Weights of a small mixture-of-experts language model, trained from scratch on English Wikipedia: 24 empty slots to pick.
Below are experts of layer 3 (counted from 0) of a mixture-of-experts language model. Rows are named router (the router's row for the expert), gate (a neuron's input weights, with its number), up (a neuron's input weights, with its number), down (a neuron's output weights, with its number) and show model dimensions 128-191. Each number is 50 + 10 x the weight over its row's rms, rounded and kept within 0 to 99.
After each expert's rows: a language model's description of what the expert responds to. This comes from a sample of Wikipedia text that the model never trained on.

# expert 46
router:60 56 43 39 75 47 49 42 49 56 70 46 57 48 48 57 42 63 41 55 43 52 43 60 50 47 69 32 47 47 51 64 45 71 58 49 48 42 48 47 51 51 23 41 41 56 51 40 54 36 57 41 42 49 33 27 48 44 38 51 38 60 32 44
gate0:46 68 55 35 49 55 62 47 40 58 54 55 45 50 51 60 42 39 54 49 63 51 46 62 40 45 56 46 46 54 47 40 49 54 65 67 68 33 52 76 56 44 34 55 64 52 41 34 35 33 53 48 63 66 35 45 37 56 50 56 44 56 47 63
up0:60 52 40 63 19 44 53 54 64 63 42 15 42 48 55 39 27 59 54 63 53 50 58 54 43 35 54 56 59 31 49 52 28 42 49 56 60 56 49 39 57 40 49 40 50 44 50 46 57 37 52 46 37 43 64 48 53 56 60 53 41 32 33 51
down0:47 23 51 47 48 58 57 54 54 34 25 61 43 47 35 45 46 40 47 35 39 69 45 46 51 55 48 56 36 48 50 62 58 47 67 31 45 49 49 45 47 39 47 35 47 58 36 52 42 56 44 35 43 40 68 56 67 67 49 42 44 43 71 48
What it handles: Person and role nouns

# expert 23
router:40 40 60 36 53 46 44 50 62 63 52 53 52 54 62 39 43 47 57 36 45 52 56 59 41 71 39 53 57 53 55 37 30 38 42 34 54 37 53 47 58 49 53 65 48 46 61 47 68 33 38 56 57 40 60 53 41 40 48 54 60 30 41 46
gate0:43 61 58 56 72 41 44 51 53 61 22 64 34 51 42 61 34 44 51 55 48 64 51 44 57 64 71 49 51 34 48 52 36 51 45 45 36 37 51 62 56 53 75 39 68 66 59 59 37 57 52 47 51 65 51 62 46 69 62 55 39 51 62 44
up0:39 59 46 55 60 45 45 39 72 61 46 46 40 58 40 48 43 51 33 46 56 60 48 79 63 61 54 48 61 49 72 38 46 60 50 52 40 34 58 74 56 60 73 59 58 44 50 44 36 63 59 30 55 52 54 61 49 60 52 50 44 46 50 56
down0:58 44 45 46 46 51 55 49 57 50 49 52 39 36 60 59 40 36 59 50 40 78 40 58 55 52 47 58 37 52 38 39 39 40 50 47 48 39 53 63 42 55 41 50 71 65 60 48 64 53 50 51 47 49 60 58 59 42 54 49 49 23 32 46
What it handles: Infobox field labels

# expert 33
router:64 40 59 45 63 50 60 43 58 51 56 66 71 53 38 42 16 50 44 53 50 43 68 44 44 39 61 29 48 56 44 84 44 57 51 56 45 38 44 48 67 50 68 42 66 31 54 50 50 41 32 39 55 34 40 66 41 34 48 48 52 64 48 60
gate0:58 56 47 50 61 59 47 34 49 38 47 62 45 57 42 47 50 49 49 45 41 38 74 53 46 65 59 45 52 50 33 68 59 37 39 52 42 40 63 61 46 54 40 61 63 34 66 45 50 43 58 52 60 37 24 49 64 39 60 53 58 48 46 57
up0:54 34 57 50 72 23 46 75 57 49 47 47 51 47 69 41 52 40 47 58 47 27 38 51 78 47 51 69 57 36 77 45 64 45 67 51 49 48 39 64 36 33 55 45 53 46 50 50 50 47 42 61 45 59 76 43 31 47 60 43 52 60 57 61
down0:36 51 44 51 40 46 50 53 35 66 59 41 46 35 55 42 42 49 45 55 50 32 51 50 37 55 49 60 49 41 47 61 55 67 54 59 52 49 56 50 43 61 37 53 60 25 46 39 69 47 56 57 56 42 48 56 49 56 53 52 75 42 64 36
What it handles: Foreign name fragments

# expert 22
router:55 50 63 45 35 36 54 55 50 65 49 33 48 42 55 44 48 57 46 48 57 38 59 39 51 68 56 57 58 75 51 53 59 47 46 38 63 45 46 37 34 65 50 51 52 51 52 57 53 53 41 38 56 51 40 44 47 35 68 55 51 50 39 60
gate0:48 61 38 45 70 52 36 54 49 50 56 40 48 46 57 34 58 47 51 40 54 38 61 43 57 33 50 53 51 50 53 41 64 44 64 32 41 36 51 62 44 37 44 57 54 45 42 45 36 45 47 48 40 40 67 32 45 47 43 47 53 52 33 56
up0:49 62 54 58 51 40 67 51 62 33 52 54 53 48 51 62 42 50 49 41 49 69 53 38 42 69 41 42 43 45 42 63 38 61 35 50 49 56 49 41 64 48 60 37 49 48 57 55 60 52 54 62 54 55 53 47 60 71 53 51 55 53 66 27
down0:35 40 56 54 46 48 55 43 59 59 43 42 37 51 44 54 50 69 57 52 39 44 74 47 49 55 44 61 64 67 46 42 41 46 63 40 49 50 42 49 53 58 36 50 57 41 49 41 62 47 44 46 40 32 48 58 46 48 58 39 68 53 27 55
What it handles: Sports career vocabulary

# expert 32
router:40 58 65 44 55 43 34 47 62 71 56 54 48 32 47 37 35 44 45 58 65 65 37 44 62 50 50 33 43 50 50 48 54 63 38 47 54 53 45 56 38 38 58 37 43 47 52 46 43 64 31 28 44 39 51 49 56 36 37 47 39 39 59 52
gate0:36 43 54 36 64 37 57 34 69 54 45 43 59 34 38 29 46 52 51 57 46 48 49 54 54 51 53 59 63 57 37 72 47 55 33 51 45 49 52 51 50 50 62 53 59 61 44 54 49 39 49 29 55 63 40 47 38 56 58 56 46 36 44 60
up0:33 69 59 48 36 37 36 36 54 32 33 51 54 45 51 46 57 49 52 65 60 47 53 58 49 45 37 34 43 57 45 68 45 51 51 46 39 44 55 48 50 33 39 56 53 68 38 61 42 59 34 45 58 42 49 51 53 59 52 63 36 50 46 39
down0:49 55 56 42 56 39 38 55 40 49 65 52 51 44 54 51 40 50 47 45 32 54 51 66 40 58 55 46 55 38 55 24 40 58 43 59 60 53 46 50 58 45 52 57 39 48 54 58 46 50 71 50 28 49 54 49 59 49 42 44 31 55 43 37
What it handles: Name continuations, stats words

# expert 16
router:54 70 32 72 62 45 51 68 57 39 58 68 40 58 48 77 53 35 42 44 49 59 72 66 69 51 41 54 54 60 57 38 61 40 46 36 42 59 48 41 49 41 54 56 42 49 55 41 34 60 52 36 24 49 49 60 54 54 53 51 58 67 48 55
gate0:66 34 50 57 47 51 24 55 51 52 62 38 56 47 63 39 50 58 64 41 53 57 60 36 53 63 61 48 49 52 47 57 40 47 34 44 44 37 51 28 56 51 44 56 49 54 44 45 61 52 36 53 45 55 37 49 48 55 48 54 56 49 52 57
up0:59 77 39 54 27 59 47 55 49 59 50 52 47 63 58 51 43 45 49 74 62 65 85 57 51 47 47 37 52 50 49 50 66 32 55 52 55 45 55 37 48 32 55 43 47 54 72 31 52 50 62 37 42 50 55 45 52 47 58 42 41 34 30 47
down0:52 60 30 53 46 54 61 51 52 55 37 43 64 47 50 37 40 49 45 56 45 52 45 49 39 32 45 32 49 49 38 42 52 44 51 58 60 48 40 39 42 45 36 56 39 37 43 52 36 45 53 44 54 36 50 51 43 50 40 47 37 61 42 46
What it handles: Technical common nouns

# expert 18
router:51 29 67 49 49 58 66 59 51 56 66 56 53 60 31 70 62 61 51 52 35 44 65 51 56 49 59 52 60 58 40 46 53 53 53 50 58 36 44 48 67 51 36 54 58 62 44 59 52 59 73 60 51 37 55 61 28 71 49 48 60 46 62 50
gate0:68 51 74 72 49 45 51 72 55 66 42 47 57 53 58 44 68 51 71 56 61 59 56 42 49 64 43 66 40 62 50 39 70 62 47 44 34 56 50 67 43 47 56 41 57 53 54 47 46 63 43 45 52 43 52 62 51 50 53 29 61 53 61 40
up0:37 51 82 50 45 55 43 27 55 40 56 46 53 54 48 60 47 61 54 49 51 64 53 57 53 40 56 53 37 53 50 44 55 51 56 41 64 55 53 48 39 56 62 43 55 49 71 48 68 53 49 43 40 33 46 51 50 47 51 41 50 39 59 49
down0:41 48 49 45 50 63 51 58 41 57 47 49 49 46 34 46 70 55 71 46 48 49 57 37 41 44 48 61 47 34 49 49 69 60 44 41 57 52 64 57 66 23 59 56 47 47 55 61 53 38 54 52 42 57 57 55 39 45 49 58 71 59 37 52
What it handles: Foreign name pieces

# expert 5
router:41 42 62 47 49 45 57 53 47 45 49 48 34 49 61 54 46 46 50 46 42 52 41 64 54 39 54 49 46 48 63 40 40 48 50 61 28 56 51 36 59 65 60 49 36 34 53 53 70 33 59 56 50 54 45 50 45 57 49 53 43 58 55 56
gate0:32 52 59 51 43 51 80 52 43 64 54 48 50 47 45 42 74 66 58 29 34 45 42 59 62 52 64 71 53 53 51 60 62 43 50 56 45 52 58 37 44 55 51 44 49 69 41 53 51 55 56 64 57 60 48 59 44 56 39 41 62 64 76 31
up0:50 52 45 47 43 75 30 46 55 30 47 50 59 46 41 34 51 60 62 53 61 30 56 36 49 59 46 39 53 48 38 52 59 39 47 54 46 48 48 56 55 65 42 71 39 50 42 34 58 29 53 46 46 41 56 44 55 84 50 40 33 44 42 56
down0:55 37 55 53 58 44 54 59 31 51 51 52 44 68 30 62 54 42 54 48 74 63 32 55 53 45 48 57 53 52 46 59 37 31 54 44 44 47 43 46 39 50 46 35 58 54 58 43 48 58 44 30 39 42 51 59 44 27 50 65 47 63 61 51
What it handles: Months and place names

# expert 29
router:60 46 41 69 49 52 47 48 48 45 52 54 43 58 46 56 40 41 40 56 65 44 49 46 49 42 44 65 44 55 66 43 57 34 46 63 52 49 40 36 63 60 58 48 23 44 61 52 45 46 49 52 62 59 54 47 61 52 72 42 61 48 49 69
gate0:53 41 45 53 51 42 63 53 43 56 53 45 68 51 59 55 46 56 59 34 46 45 52 63 20 53 79 61 33 54 39 51 49 50 25 36 45 53 40 39 58 63 43 48 77 67 21 50 49 44 54 62 56 40 58 37 39 53 40 35 51 60 54 53
up0:61 39 34 27 41 26 48 44 65 68 32 56 46 50 51 70 25 53 57 48 51 55 58 54 57 54 43 27 49 70 43 48 50 32 61 56 50 38 44 47 53 56 38 39 53 46 57 72 38 40 56 50 45 57 49 36 55 44 55 54 62 41 41 46
down0:56 66 65 47 46 45 52 42 46 58 46 55 66 59 42 68 44 42 57 48 53 54 46 73 41 56 58 52 38 52 76 43 38 53 51 60 58 61 36 65 61 38 47 66 54 51 57 47 33 72 41 57 60 50 48 53 53 46 75 50 58 37 46 74
What it handles: Abstract narrative nouns

# expert 26
router:47 61 48 37 44 60 43 51 55 33 47 65 36 53 58 34 30 58 48 39 32 39 48 42 39 41 35 64 47 52 44 44 71 66 59 56 41 57 43 71 67 45 45 53 63 28 54 47 59 45 38 35 51 54 57 62 48 46 40 23 45 46 70 50
gate0:48 66 43 49 33 44 42 67 48 55 23 48 67 49 53 54 46 53 54 39 51 48 55 54 41 66 53 52 43 62 42 54 42 60 50 55 43 33 71 58 43 44 43 60 58 49 57 49 50 51 44 62 68 53 44 37 55 40 38 37 49 66 39 36
up0:73 37 50 51 35 22 53 54 50 47 50 50 65 44 44 68 45 54 44 56 34 52 65 45 40 55 57 44 46 70 47 52 55 40 56 54 53 55 46 56 58 55 52 61 44 25 55 63 45 54 45 48 50 73 51 45 50 51 60 34 57 54 66 48
down0:48 40 57 35 59 44 49 51 61 48 46 41 68 47 47 42 54 50 54 45 30 44 56 49 41 52 65 71 41 67 36 59 50 46 54 52 58 52 46 31 69 52 48 43 61 25 50 66 42 54 51 41 40 72 46 47 49 56 71 27 50 51 53 40
What it handles: Main verbs and participles

# expert 3
router:45 46 31 64 59 35 50 53 49 51 57 48 38 59 59 37 42 53 61 41 59 45 44 54 57 48 53 42 55 63 52 55 49 39 58 40 47 56 38 55 66 40 46 12 45 49 50 62 57 46 52 65 69 44 58 51 56 60 55 52 46 52 57 44
gate0:72 58 45 57 51 42 38 50 42 52 43 70 59 42 46 49 47 45 81 41 60 51 43 48 41 47 46 61 43 59 26 51 58 60 48 47 46 35 43 46 58 44 43 44 67 29 47 53 48 47 53 46 46 48 52 63 50 47 41 48 85 52 49 64
up0:56 53 45 51 43 40 68 16 62 51 50 65 64 32 58 48 44 77 50 85 50 50 63 26 58 47 55 46 46 57 30 39 42 38 31 46 51 51 51 64 48 44 53 51 48 30 49 51 59 54 34 39 51 55 49 48 51 45 63 25 73 48 74 45
down0:45 43 54 49 42 53 43 58 54 48 47 61 53 50 54 59 58 61 63 31 52 55 40 53 44 41 38 53 57 38 56 57 60 52 64 54 47 44 40 36 54 32 68 35 50 47 37 55 53 39 62 53 54 42 41 49 43 69 37 54 48 39 51 65
What it handles: Definite article "the"

# expert 0
router:68 50 44 49 35 59 37 50 34 42 45 49 53 57 50 41 61 41 56 48 36 63 25 49 32 60 44 57 52 57 48 63 65 38 60 51 48 55 55 41 43 46 47 51 48 36 25 58 58 53 67 53 45 60 60 48 36 47 60 77 52 75 59 42
gate0:34 35 41 77 49 88 49 56 55 51 59 66 53 35 44 48 67 49 73 75 33 42 42 37 56 53 55 42 41 42 28 59 33 52 43 50 48 54 43 40 51 57 38 46 58 41 53 42 31 53 58 41 49 50 54 53 32 50 55 42 51 44 44 45
up0:55 33 39 58 52 70 44 50 53 44 49 37 25 46 57 58 50 47 44 52 48 59 53 55 52 68 47 31 48 31 42 34 59 45 45 53 47 62 68 46 57 42 54 48 54 50 69 30 49 55 49 60 55 52 50 52 61 54 58 46 40 52 62 26
down0:51 50 41 46 48 61 41 48 60 57 40 21 42 37 41 39 58 46 38 62 34 61 68 46 49 72 54 59 52 42 57 33 43 47 40 66 64 50 32 38 74 45 47 34 43 48 49 48 52 48 47 59 63 51 55 54 44 47 59 36 46 43 53 52
What it handles: Country and region names